config = dict(
    d_model=256,
    n_experts=128,
    d_shared_expert=0,
    routed_scale=1.0,
    tie_embeddings=True,
    optimizer='soap_variant',
)
Below are experts of layer 3 (counted from 0) of a mixture-of-experts language model. Rows are named router (the router's row for the expert), gate (a neuron's input weights, with its number), up (a neuron's input weights, with its number) and show model dimensions 0-255. Each number is 128 + 24 x the weight over its row's rms, rounded and kept within 0 to 255. Numbers have three digits each.
Before each expert's rows: a language model's description of what the expert responds to. This comes from a sample of Wikipedia text that the model never trained on.

# expert 6
Numbers and punctuation in sports or statistics table cells, plus past-participle endings and words like known, listed, available, Won, Nominated.
router:112105148145151144120107132125140137138135113148164119093073115119088135111118118074130101116067135184077127071123150150096122122110155129162123103100153129131140173122144139144123108100076108114106169171132126153088149144121126112125139129118129157118101150125104081085101107134144158127090125108126141112133135133165113135107118120131126118119143149103120106113125156149116115147172148183138131126156179154122122096128149173072108179141092160122150136108121125123129148145132165133155077138136113111143125130099169154144117159089145135094130132114139092151082153124129108124158116117102135154118156117084085140098140156149119065140149162150080105108123146092122101145131162116109127115099134185149104102105141134147119117152164136104148129131162088138137119127117154
gate1:075083146112146108151167055093125140118141139116142168125080101133120126093187071147106176145123118146125175151126138162121115182180148144141128144159104146151134164105126134127135097150113140117164124110112158086127099138148121102125137125136136144150158152176184139140184104113120161095125125123144154111122123113147143127180092106172147103076160112096130165173140124163162127128100108124120115114089137123115110138138125153146138150146130160136090124116152091145078113148146124124111140143131164123145119127117091153160114130136115132069150127114158141128119098095096121158115111123134135104110144083166146104138091105130103157120122090124109106105153135123140140114098149107164130153119120154133133111104140105074109137100112098129125122145117152114117148137113122
up1:181165133133106152117126171144125125132106114156099066119171172131147147114080159106159071116152118116126103098108140108125136068079116107102146094111155138119142110160106137154140113120140115129089121149163082176114150117136147159114117135106095116099107100099043136142112140112135133161147123133106119162166122128141136114078130190114132157171102164196128129119130109089138129112178133085129149132143094124126140089140136094144137109122097134140196136141093133113166126164092124127140124098119089112136148153124145122124119149137130107156135144170093121134114149147145137117141122121112131172138122164080102161119163116148158148133106128102144161117115124164124089124129113132103136110120131100103113125127114132159137116150166119112147120122140108140140107126118113
gate2:120126128149110138150147077131122124096128100092129111151129147127092117144119108142167106135113137142153154102146098137119156106134154115133120158117121122137152146085156147112093153102148123151112103160103141100110086144099117110125085120129135120151115141101123090083129171105088141156129141122113136127117088108143063093156135142122127159129146162078145118087151134123130168096142059151134189134099122135076092168159115159089132113131128136140126134129113116132151128158172190129126130141136117135123137143174139079166130136101132093127146103125088114167122131121070145149126141117123143116161127150108148136124147171136128135107127149187095165122128130149139140160136163091083130119116093088100159150087119114177127121094109115112110136175146129125132107122086128
up2:154134112145144113153116139086107146125089168121155110134151145137081135172153119119128117127160128112107127083111111149140158102096059158098127131146111159154094143088112133162102138141113107131113137132134120145130158112097153146104154137128157097087089095147117158095116153160103121154158119169079107122136110145107137132127173141172114135119122136107146170127142129112124178150144117155130127101165152167089141114109150138123164112126144110127144109090122127117162094099155092120116159126135108104104193115147127169101109138133121165156134160117109152160120094131125126122115088147119144139159123126130111133105121128152115155109112087154146169084095106093156104151147155159062152140113145107155107150080121103108100133126126092117103102163148085114105136171139111

# expert 62
Digits and number pieces in dates, years, measurements and money, such as 1917, 865 km, $34 million, taxon years like 1863.
router:131157172159102106157119155134155117132119128148099116139122120101083152099105109103116119157113115104113125100151144061111124116105165127171121097086118130164162136073148115123138102102097106155106168189154122137129148135120138139103178120129150105148139136106116184113108102100145158092110151132121130105133124143154126175116091134119106106148141122120125115157176093120132115093159139170116114120116145172138138135160134097127143148119128117102118088105128126136147116131084155108186139094145112140094123143121129124127124101111107143105144090130118175099075142145137142118118127112118125158078100145123105141146172131108166098147181132114095097113099126109135088109112097132121135150106112138111114116093088133111168126146158185071141135127132096109144128165137165
gate1:160123125133149200136093108129106121123166142099131113108140149143083105171122118138115163110141133107160098102133152120177145157106110180131099141144099127170104139141089098110154123152160157131128109146095134125090088134160161148098147184112106110102117171153151125122136142139115169144152123129109124124140125121173114148156128128105138126159108151125118154123154117133150134140122143057142113175080078125111121140113097106102147120139206119104126121158121115143137132140133141119099109147098109150115144092139131149178132145129135140075165172114120101121092116098143123115103135119155121075140107166152114161158075125115117126119126103121116141108145104095117140153108070154117083152127149123136120114118122103129148138159114102121102157115112142167168115102124154
up1:114133145110112083118160117125135136159100120152124129142121099132168151075120129091159093155097119145089139135130102158090110117122105092129116128114169103088143106121149136148105145128111129109152170123144112114128143114116107132116116099190177149149133122137099146149118129115142107120123126133136143118132139131054152120112111147129117115116123123141130094135095115138097114137150097221104161051170168131139130130133134141143138147103056152141150156097136129101101154116120142114109152109166133099148114145147109115088098116107128109182072095143144164131160129152119124125140136144104121191139164090122155093096169112155132116132125145125118096142121134153122104121132175120148183134162120098124118158127140158103126125099158159111148126145149136108102121129134088
gate2:130131149140164172092118158099153138133116129133142120088101134145131127066095115121119108103128152168145154108161136092149127111139136120118144160174153105156138110102129136108126123122119119143104167141121145190106112101145155113143148137117138131130136073117217106149139097151119090117097159150117123144114126095112139127140122178122156113126145118133126113122153084103093119120121117168100083119139130115135159112141135152128162100108101118067163170131149145132122116136113119113173148151108105188109090110126145153136129193110139145091093121117103064176170150137112121133113145169113130121127133135154130123126104124117124111111108118126119131113101106114165177130110186122122122094149082116106088097077130170127169108118124133124121132126164116122153143122143127
up2:107096142145122131122172159130163119104147129139103067137093136152145147111096139123077071121130116166166126098149174085122137112148104149108111132145112108135130113122097144140122059113129126141127163086123115157136119116122112057157084162091141140107145113151188125194124139144117122119085163152142146125143109099131142158139138135149135155149159105140099092092119108128136139135133097132098094094156179078134159096141144121107134137130165115076127151135152137133137124139073153103160159128114119116113094130076127123108136185108153152124112112123157106130120112129156124155123127137111107125111136143174162101115114098117094110111123147110113139124083098105158127140131137123100141122127121141139105091115149134151134111111115178161130111147137153161133174145102145

# expert 18
Job and office titles such as commander, Chairperson, director, politician, Minister, plus digits inside coordinates, codes and tables.
router:114118127133164116156109134120107131139129127082180107078172143107089118117105108103183102130152074189177130138168135145099123127135127128166149135147131158115107134140124084126159127165133107111132138132143163149133155123154106153111104130101080133097114101178148114126118083110165123088122138140145140130147127111123108134108119155138142157068118140155105130164080122141124112099096085135150097114140168120154124151167120115147134169126125164135178138094111174160144083114121141167148112069105169141114130147140119146140113072155126109095122182133110128124085133102104113125112106111119110133097122133140151131120170149154108142171155136087141125136118122123121127125097128115107117138168162128158104125121119120128159137140110093106136156077140130124156121142163160
gate0:158162134132157117119142122162151104134121112105139151160146129093115130129112120144117174130124103153134108109136109138143070147114123086125114112151123134109150159152116152212119129109119158113143145075120126101133105094134118110138119117096092110121095146104137072146159129147149139124149121122119133127107115122104146126139135101135085136092159159161112096115136101136132179115121134124127105139174068111137124156185111100119192117101126119165152155100106082144111103141152115116116146109136110175165128109145139134112095173096115152117117177095108116179104145093111106133184122136156124151082116098165101124174147153139113110121103137141112121142102137122166111171159116117101126115093176130131137114108130122091139122106085143100097135167137092147128143101138115
up0:105121113136127146128090113099130134129136114134085123105146155131133104105103129149145116093140135095126148144127103126142126161109126145145123135110128109124121071108113099082133130131130134137114117138135114130138120180131118124155124121157132095135102151169083184095070135114144152138132126144137118158096129110145124098098114154129200105158119109166114133127135143097146112142149107119158146101091178136123147043111108135136063124176143101099093120159169153141144136103150136129178119139114138148120163114132098153144166119149158123130095143177142117065143144175130151157113108138131126120142134175107150138110143125133164171091140142166148137105162142134118124106130070142159132113158085137112129168141139131156132102113127107192135146096111124145112109143089161
gate1:163080120144097154132120101124085123173176156099114097147143085103128076135116153126115121155152107181120137121140121109121102114149120129169124143123137133173181116166182119120125120088114109130132093128162131115140117168108125140165126162152147097131154113108156161120142117074110143076154111125123096113134119136078124095099143091113157089127110133128154111151130121173157090148116107086096133121118115136158132098093121126179117088082110137087146137135155137126150183064129112123102133143125160135125162146125124133150147108144124104148122135134147125147147098124125119103126128115128146159144133128160148155112135121149115087125151125107108116097130124102146155144120144137131112124160135174149122118078103094080167125140170130102092127122094131150121163178152161
up1:111172150111139109133136101185167103089098090150162133093115096131114163123111116114139165138113099115153136145101132139083118150121113132126121076161152116086112172095094107135121126165120140136125152128115137184122179098126121115099106120076154146137097126139153089093099154173095144195126148139132155162142162071128097148139116177128086111085145152111148154130111147127136126112131120177130079139120111144110137133158135157086121186178165124154149104112094132128160108158148127111169115127124146127137082100143123099113138131099131111132134127140146114136148165127099115111115109160112077105125145154121123106130141143133138128110122140136152098137116126116135175124155108123130116160116141125097088122127151106138102094104146134136162118123161125120143132140088079

# expert 42
The word as after verbs, auxiliaries has, had, was, been, and narrative verbs like became, took, wrote in biographical prose.
router:108137158148115082105139127130142105157119142163108143143104100148114099134131201113143108129102091092140127137120107099141110112124155116136082150107117093136123135102131115098124162123100117139110115123133132107118126138112120129160120153146094132137120135051124104113140132195137105117126142147158142131133184143138111132092078160095128108123134151119164131075115140093108106090163109129090149119155095120129143094118117165078095161121119142106156130125139095125130131156160117130114108177119149128157128150127146106168100096116099156144107111177126109125137159099151151136148124116131145176125121167125097151137132129057104106164148150126118142125125108141132105141157087110140119128122136164113102100155115086129101167159182163185103141131112176096107140134156149
gate0:138103085110159140102108104121135164114108139075086142177163099112106143092158113144149160115135117129127110152080126123087119111061135120194162138154106158076146111132124122165180139159131097141115151121085115145144156114129125089140139112146066114149120112151110143132146115118159156121101154129151133140124144159111135099111082121132165148137122139113092135163129115156118103159157142109157100091123119148112108159101119162152130147133168115098095163116134149113126109126129090144120114108140156132120105141144114158151100133140134144143115178118152140151138093099095132157108132099148121138109138152164131127128081081176121094112131142118127088128163151124121116173106098168176092161096144127151130145145124091131114119124152106083149154122119152097122107133113096
up0:120151088139129128148159125093120105156125113119113126084106158143145144195133157176079144154109128138118114121162119125125138112104158120125127156145145120112109127106124115120082136094106177102134097170096100098089126115112133141135110142155168152107126125095108141148131113129120143125128168129102103119136136151091126146110113142122138118087136076127134103093120146147094123103113174123160159123117111166167145127125110129055125108113115117163169131161073102128118130140121155110120152131113116075154166145129120107141125138114131115087162126125116141106105137152114133109163129144130127133131108108146148158113127169140174094108157155166114176127134095123109113160098163094144165114132145143159151125144095136124164116164147174117127090147131091172160148128212152
gate1:169148125086124144122139156169128151151127147105110142095146145137114155125141130155119111110127105147151161107146144153086124106132126138145123120136120148118129156117131181171135142127114103164108133084162131110097123185110173141160132131119137160131153121136138146153141117185135113118144161122111144128117117157156146115191150143126092148115116134135123100152101145097130141129077141096117099169124111133191137123153119143133165098119095125143117131103123111136141130104076114143146133147126126050130098118063157156148133128110138108046124103108079114117102100111196098111110121146126131119127122147130140119123115097148146122141106102113099112114147168154080141148135112123120145145136142122147091195150155111113107081156115121121134141088079147126143170122125097
up1:165146107121136151133138148176161160135099114142114132094160094110127113118121076104118136101120108135119146146136153164107132104141108145173136095114114123106114169108137158170118117127124122154117132102146135107090157174111163121180120120116169165118167132118131128174140105158136110136144174140120147127112115151158141094128147116115079153132105111137157128115128159109161123131113150121126124175122089105200149116171093141098137110119126134135121129112127102145124117108110164175133120152153098064130093086059133176157125147120128120062141131141088094139117123128191099137116115163153152116135118156112155102115129088146159109115105103108084113117138166134091139119155130126137153116125110122145109161132139126118097111133147124131129116121064099125127164122125083

# expert 19
Line-initial dashes, pipes, newlines and indentation that start list items or table cells, as in dated entries or Born: lines.
router:167095124154116164106102120143141165115107145168106126103127081119158150122104102112128127150180126139178133172095135116172128137090082081165178125151151140167145141108145108139179154144140126176115167153150116114134085161092135083141131081151136103118162107115132101109136172132125134089102116118093136110185131118109131156128102110151119125176122116118131106132158131089142141134166126127117128146140110133111120163145143154117138142132125142162145165147077155133131093109098118126121098114132107162113148138145130147109138154142105102112111137112098116102110137132146120129142120128171135117158106153112124151101086179160121130156107150121134068158137125140116127138091088163120119121119107111143113191091141090111146148134086110102138135136169146144115144161167106
gate1:123101157121151166110182126095127151109109100186110142128108113112171126160117096149131161127106129146104160116150094129129127131103116144102158156116124109129180115177173162110122093094114090142120141123144109101066150137145141084143102183153145110142127156118114127116136129180106115139110098152112150115108128160159115130131117129136129097071140156127161132115184162112107171167131128114149149103141138108091112138122140118087143120138107180092117145117114095128078102094128128138114125149145071103123102151138121129152120094152172138142092116139119114113128100173100149127143170128116138108100132139155116139137122135117100084125124115113117154107180124148120167142159156134123138075105097105159108129124164078129105132113137083138168141151121136162147133110135126
up1:145103100164101093156106169158131131134132167079127165104121121145120114114129146140144119134163125125135091143120136123113160136143109146154110122133105147127128113102135072160180177120125148105125123125120131155130103119098131173107148109103128152145145099167142123124114152103153113120156142120107127113141114102100128144164130115106141092112121132119093132166086113141140116130109124131109112149146098134155132105143149131171143099105121097096168157110138154134150134136120158100128183113088205168129174110134121107105110115140105150097130118133113112112139179096181106077090102140150126148164142119128117130127148154167146127106128154129086053143094106106122102123091109096139111188171122151132123134089106177169155104099120146090141113154101120100105134134142117
gate2:162108127086147175152123138112158121143122102180147118165118147144120098149134106150169106149122117112134166136171140116116141141098156134121166122093150151092138156152129135122100152156154134086158135103127106120184083121131120109151084168170191133142150148091180173116133148134145145164110175120098125115157099136134152141147080172126133151134141123070122114104100125165134142161118130122094141090114145145143136095145076135134159122124127158099128125148124131088129128142106106094124138131119113101173142161110126102165091102149136095187111120137139103136140121143161132164132099126127153142176142099147143127134122103156162144160095139108103085111113128098085082140142096143159155120090135127110100156118106108129141108110129116116115097139091138125113132117136114
up2:159099133084129165123131127115135134151144094181130132153129156167115088165111109148150132137101123140129160156130148125133134144098161104109149148083148135111131134158122125124097141172127127084152141104113131098159097091136138131154087150185174134093144161064154134137128128118134140161112146128109117107142106134120155156151094161127098152137113131090113097118113096180149133171115161109108165087079130124146149087148105119132159108108121170093154115147107138079136138118115101095131133124116130123179157157139127121161114107151129094179112133143148133152159100137156147150146104136112153118160150125174134084121105101155162144161088159115108095110109133097069067148133119174139158136096117127130094146130124126109142139116143126117108096148105123141116132122137132

# expert 37
Verbs and verb endings in narrative after he/was, like took, played, began, joined, succeeded, and -ed or -ing suffixes.
router:107149154130123124105131128124141118126114156166129155129138076134102151153144159122114074112098121098125107135126126094123089098128171094156099120094140080117148153104153159109110129151114104136133107131127108122108139150127099124163106169119100131146103113068109092126144146163137124112153129137139145100137198159117135113106084164103123109125153171133176122095074149107105089114173132114117131133163100099137137109141115159076091155108136145088150120116155130124136137119141121135105121172141132162141109167103140103169100129132119145114090121124122120156147116107159151136154144116105144159130098124123130181089108168137108098144167151141149137143145126115122088148166151135134148100124120153112089089178125108133119162165146149183123114126111181099091161143142119
gate0:121131123112134124116146160157137105124128112105142094149159109154107100112179168155122147107076068130118127145128123096121156126131110106170137165097166083141123116148127135146142124127100129133115111127108168125073070164106175144142087136154106162113185118140168120181143147148137105163145134100146082162128135132143097130088114122099122156166119159096117147150113115131156185099125129133138134136124141107110104159143119141120157139098169135156133146114076085138141125157107152096102158139110159158128139137144124110124081141101102154149122143090152098119186148153132111128156102154110105144095104126140137106126138065110123099130144112132127157113101131149147150092098130107147174120133083094119138131124140137160136095126133111139140157086115119120134099111130167
up0:133139112099125106113149135177135139118146145081117136167123085147121104124190182117134095134102093088092148096125143130128139154136102117156111151106149123123108150137143100131149122106079140130127108135125150096095087169154141108152120149151094141160165146104119117148150154093121117132123123106135085150132122101126105132087115109124118144108147133095085126167141137136160150092104150128135158131110135122098103205128071155138123138113140116149122166143112130143106146156119162123086134138136140142119145136154130122154097136112112136149140138117176069121168095165170114136125137124145134173112102113103154079118156089113138134132127088158131108167122107161128120139057132086110128178176108110090113127172173110134131079140151149145127157116139122119127138128131136
gate1:115078164141129115140153183144123113136128134113141106107102139136133121128112133120140097144108133064153111112134144139119120110085163118129103135132137155116148144107153112128163140168149112102168131098106140123117119144107097102148144122092153164118147130149115085107149103081107145126118112154158126177188118144119130162106138147132077078163117168162094098136116109114116132134144139162148112128117123106145100173151134109096151113093137163155077093118167164150119133112130127159146086110159115160149117162153132101149094111101185128120134096119097151077121107066139130171123129132131116148108140153113129169126152133135081109117115144097143126153153124114133115135091139111109111111146115135136118112128152171123152154134131106169156114084178103075081136134119106
up1:131170134102112127124128119088157151106111166168144098120154128160105164125116146116102114138156119130142140131132147144153135161120076121132130109162093097133140167134177143143133113139112143124100140130100118126173121113138187123165114140184127164129126109128133155160102187162125161143150138125069095094086159103115174134160134130136166145127122094066149134119124090124108150150115111096120140100152106127121143134111148121073123131165116106130169126123123104094166143129125107108139140111153128139118113059108149141115115119133078133140132118139173149133124180193158120091150101106098104102125123105139129139103101152141121089114126107117134135117153150151096138126177071134098180130141142082108127135152123125129140129107145169103093139138124144134136136087155122

# expert 1
Line-initial dashes, newlines and colons in key–value infobox lists, plus field names like Coordinates, Born, Website, and years.
router:158076099122099143106149121114170173117151148134120111124125135105121093143093064131106144160152108120142146142111113124086103097075165092178151120118126146154145147102128084168137113108176089158134111173114127121108120162152116115159116121109120119155178135145095143112128177134130138143128135083160109123130126116164114149082133104102130122126118142099140143113134163108138137122104119124111134127097153101101105106126111146125136146125129142166087144106097139135171083130151103117101121116133146172076135131122090181144149145137100117147165115125096061085123171101127114136152144111113121132097150134114126152112170158149127099092088103129111113150171133114142087132130130159137111111128103147119167153088147166133112120138111160087153128099144106146154132150151108
gate1:105126137111130137144154174156125135125124103131157147163099190094142130100149145116123127149133138122186143103105113096167154121164120136141144134121123086094054123161105150092136134088120136135145105130110129093143141147126115166138124119087101138143183143156104146103160137140099131111115103111094113093136173118128121135107106121141112089099128086140136154108167128114109103100084108134110126150117118129127101104126138085139127126117088094135133131130178096112126117153133143138146157122103163145127194132151136130143135125191136174145110146128146136110097140097104119088153077124113135126129164131140111131148127113116127140137135079118125153109190126150120112095109109131094196144145135134120169084114128105137134115126131145190112139082096125159161169115101104
up1:115107143110151140129122134105112109116143115128123155116139110097125109167073163147164120128153110154147121122098162151127093135162084166133091102149148136104160149070111133123139129135146152140106149168134126118106137104088117126119126130121087117125124092141145092168110118104136138113093133110144146124137080135132171133100130096114130136158121132129124129180143114128130174130130157107153079129170140129149141139154116156086104142120172107112151095166149131107149108125107129090100073160151095098143124113101087139116146133101135153157108142137104147134141118137121079122167130123128095152120127164115149120123088141105108137157135159153170137131104112145139114151089125095164105115134112114171084118104091133162115155106167125112091173182146115129158063201137112
gate2:146122167156103112103145147141145139143139097119137150115101139163163146129184085104115112141098156156124142089158090118115144101132106135099127114159154151150125114084133166128107124126112096134138129132141135155107176099142129136144112139086157098128181098132159160093106125152138107156152090096139098163134136076129114128152103129142145114099107100136109135136124103175164157124172198101113132170139124112120105114106086128165161088112120126109152156084084104166101098131131119162118134080104152128140146149126139110152114166111152191111148136160135141135119124138122098149142153119154159165134126111133125128118129137148119161117137152092117095154117144102091105136171151133098152116116108098112122148087170148121085098129119132154124106102167153101133146147118084
up2:114172105098135164183128096123116127133117150130136103121146112106074146114110133144128189103168111103136127181109155128100103155105176119148138122119110065134130145130114113159143161099116157076080154142098104129146087169132137143124156089152112171130071169140140112150144140091103135112098143153130152120105112180125135094148124115115112146160133153148121115136124146102124104139111086163145121074150142119117159138152178147126108156155140110120119083136114160106144151117088129089161168147126098128147131124136117135138144110145121072133138128138102087112115104122128194111114078146104100111143129119148106130139126128108130113138139118158146130128129127148153158124116137137125108124098125158143121104163090116122173135169145116095117156157090112160144090093116149

# expert 22
Wikitext heading markers == and === around section titles, the line break after page titles, and seconds symbols in coordinates.
router:125104119151140115087159107137100128151137183078121136088126144136113127112130123121096128106160115123167160166135072142136085122141140144111123173160082131148130150102130104144108085154149124117092148116108111129141158129101117138122104149147090194127101139136121157132110157090114112088111111097144110150130152125129167116186150092098101137160134108092129151134091181171145131162137131121128126119142158114162151127163129158124183124117130123142137153152075170133125143118096095100109151094156076141120133115085144118111138141156150131130142113125145116133072136127151141138158129122130112133122105147130153124125110118152117124149114098149092085072134138120135132106137105158108161124135089139111129131114104154157113084107127135097139130147095137190148105169188109
gate1:123180124127152128084133136120118138163123103151114123164129099122127129121122127149146101130126117129148120137098129142132137111092144133120113164093114155134166138142149124094117082140126126096143141134086134133122135166162122092172109127108121130175149118081121158128070153180125135166100102125100129134122163137087135171139165112097113110152107151117080133090131109146170125117137094124085123110108104159142126136124089091124142149111142121101166128087073071100137126144127155115121170188122164142147107174118069111141135171144118070169105153154129152123168125158144128134109117096149154133140128125119148124115172129178129142101118105106126144142155156113171096142134122123122131144128117109112110127116123125125101152106085097101166084184138135125130111164115138
up1:125147126139114119183096120175142138092105153128157121096137152143139091138111083147130146124140136123138123114123131142084101126134137118132158093146101150138180111124138133109140110155122122095108091137151104138116151147144125114129174123146151155084156129219112085076153094123121135124121166116121110152131096139117124145096083142131151144132128110123162134151125138158074135154165159123168125120135141097105116121106164127138160109076129132148125145114161128131108127123112118136132110129099131108141152110120140155150126085110129165126127124126166087124055140120136090131116150096102106146154105133099140116156166167110145113087107128160142104090115091123100180152089105108113111141128110118069114127106168149095151125193148143132117176120110150167137114104112137
gate2:141110130129126137111144116125118090134152085169072137083148143121195113140143120166141151120062113170156086167148127124135148133121120112169125144131107121146148084101164145094101142137141083121136164155130126142098160167087112130104093071124157089133089112102118120137148140100163108087108119100154147158102133124123150127095132127114136138128121068123151145143170122146081097138089136103156112132071146112157156143110122139122079123151108099146117102125142121116155131122125091170152146128155126123163137136141126085111101112115165112132120112099139144115149123110138126123097143144149136141105114104127082128126124146090119110157141132091141127169124128149142101159153148104136160131098087116117144170138098125132131160134080145102153140089130091118140124135189149
up2:175148097122147125130115156154126120159155126181062122079148132083194113141118149172143145112080106134152138123127117127137105138116143113145135082169160143124101128098147116085123119116084109101126161125141134106111169135088121151137083116139139101143108065126139158121141141108151122095067107069174129105121107101086126156130117115143144149136177102147130160156097120127101107112113112131142101148140140088146152104113086150136079149145100127169139136168107132156148134130116108133142138144137100144175132134143149099130144121138102134131113116092146105125098144169133107088128115149134143140150129117143120108119137157150129101133097160124150098113131121143131132106169146100160167112118122094118166143164152094121092182165088123124122127151135142106097145121109137

# expert 33
Digit tokens within numbers, especially decimal coordinates, table statistics, areas and measurements, e.g. 27, 1, 19.
router:106180132100091087133097147151178098119138130168147097124148116142134156102096109133142131119132139114115143095124161106097065099087119159174145133099099141110156121099172082117149120123128134189102122151171130124126154104154120151130139158119161130127091094121146176108089105115161155128119139103120102119143108113160123112122118122157131102151162147112137107123096124136124103069127132140137145107131148178142171126123114160161154116142114130134131119081099145119189113150136157116151139090165099131121122084111145105142135137144099107102124123100109142122119111173174146115087139117111149159078084116135090131117185129103124099152130132126114131102123123099133100126116083113111125139163124119111130146086114124160144126144092135113155145146146110123171126163151174
gate0:144123110151125141085131121116171136118111116116104170144136124104122147135159143139172127095131139129118130150135160112095080135120128110156182122098155133109156108122151164144134149096141173151116136092134103114127094109140084145128131161101071140105151092132168126106114158110126155142116137153128118187143101101095084125105115136162115114136140137098109121186141120118128142108067143145136155122129152133152122126113131148158131156134080119104129105118086113132122129106136115161083156138120131123107120121120142162143092118099122123119118150114149156123132183177119085114121123146147120096138156172108141087161107143101103122161131097145101091148181171132166122099073101163185134165082118116107127132105142140129105133117074116166132112155167138136168134117153118
up0:153158150136154130145089147080097147158106061129120146123141108172099138124143173105098109103121120116154156086088132096103112128165118157128130115110102098131104121103123193130154162152152111146118137138111153130131098148113120129120137126103114140128100135133143109100137163119137155148166128151142128117191145132172095125155111127108128126121115159100142092105147118144140142115139168094109151121124154154138117102100151111106160116101129097117142110095156115118117109086114118146142144111181114114164156119137176114178115075119198140137114108099130132112128101054177075126102106121180139125165139136156119124118094127144137115104118133116136129136111090112139134135125117132102116172155118156101160071134125133117114106174123114089149129119169092130106139139133136
gate1:115135137151121139112149104100168135125132097156180104104130156083109176111144154164105126099114122142144129097101165145130164109126101135116120168117081127142134149110132175142129159127109117132123113133184103104145164102116107149122115098060135149146140140123155173117144090093108118128081099131132090134136159133158142111160119156128176108147133149158135147123127095114142104164162156155102124173114123124155145126124175139088091140152160121115107134093164149065131150150126129095191131105167123150142156136135111171134118164116141094092141106172116162139119121110115148137110093144137142136103088122148094107135158116101134131122120157108132163133105117118102142116172165129116146123095101144169150083132097114089101139117096129127126160131153087112117137130118151
up1:136132128110110118109153126118170112129138085186153105130146122141154130126169122178111143105124134139175114109125119128145131111116113144147109180123107133128113147130114151139105174120107144107187081142165069135158156091127118192173109117082132155147159092138158182112147094105096095110059112136100077110136165125154107104139124161130131131127098110184132141116149091120129094184140123090097089144148111114143145128104153117110088140122163140129085154117130176092117169129140119096150125120140098143124122130158104131145129147136134153114118132126099127126136116135088113149120116117103127149140109112147112113138155165094111126108113136142111117126120151105110124130179144096156132153105104155164140113093093125103112154099090146146104121142118116158173151144122119

# expert 11
Small numbers and dashes inside sports and results tables separated by pipes or semicolons, plus column headers like Goals, Won, Pos.
router:121123146162144127137100142160105133112129097138146116124133083111109174125131085134150096101126129129138162100129139149100124108102098116106135149143126121100133175086143134097133092131116101130112164153130165118091121149126146098129115124120100157151086117168138137106111137087116151138100105166144096137138142137126089082146101164118153107168143139127165173142116132101108096126127132134152127177123145139111143087167173165125150155157152123136142112089147085153105176175150147142124113181130105113093096139098131133107071174123132173129132125131145125139101146119115112115173086175121141122139093121098099152132121133139136097113125146185149127129133140134148142132141127114107104152119144108136125095096100182115102092124168093102165154113173103168146136104115177
gate1:141149146125145103135148201139126151144145092121095131153105113125140152103114124117167108137135138159108117060158081102163100121146148123112119116126102126129136126109087082159082129140152122212144133123125127083093133107166131123119118097105119098122098091133148102100109139095105124144117141154108121118167097163131154126146116087138095126138136110151117121141149088120146095125123135136113100104147075113146150168189141109149148096128090135151186157073147136139098132125128140132131090096140139114136145110122096119155133131141123140132111136122163141107135099082151151146139127144154151117122120136147104158111148113127142095132148110146127137169073171108114148139140163188155135138119138159076159127109142141109145152108126125140180152119134099109116074137143145
up1:163127123068135094114084108138090134170102138081097127135108124110144112144136150120107133147148128119128126159099098163079106144113141097118100154185146092084105126138101158132164163144145064066085104138138123129119133135119150081111148074174154090120138119106133173121162090157135101130144163105115114127098136094120149188144114147153110104145090146132165106151105137115131113111124157116124145085109153130124156116129119126131145109161140169108111101139123134107140129132128133131103134148138133112124123109101148148115169148132102125135109162139120157118159149130103115135150154135145111105160143133139122159117120130117120123112122127127160165142139159143126160127101161092145131118179167100182116104178120123099118179105123106088118174098128108124091137129176114
gate2:145158087113142150092156155158150122138117133150127087128135141125114168108140113152129119083122158148146091164143104123098146092139128129113126137126083079140167134129136157131144124138117096162158110149118167114099117116117121147136140138103073116089135100131109101099119109118145119098118121131118123133105101104128090102150128159135142139170139139125123141193147126149125113130101110123120105136119119126147142104142126120093165133146092075136098187131136078110097121099139142127108128151143093113179086101127171089125159102099140163129170108134114122151162069099120137123152151169098162113100093118132113137129169133153110163147138187155094112162130156125132158112095141183123137122137158142107135132157147126156094110103109123114118145129141101156199088145105155
up2:120108144146141111177118135111069126113086183105118150137113122114143120153102165120151129150132118116159154142093159144135117126119103133125083111157171178112149125145170139185097104148138154091110127138078120091151136107157131106163108152171147157151143125127133124118124107156144123137128202136130121174140150117117172127140125127144134147141132145124157129119142123165172152101116097091114165137148093128127072169133134150146104117129141135104144092164081149084102115162096115113109082124136128138085167126123112127120092097130127120184060189138142115128116178149150147123109118096115108116153136128133133117139117099110118115167114095112165125127142102160138130148065138099124149107103114118130125128104118111091139128128118092150101130123121124130122132113097108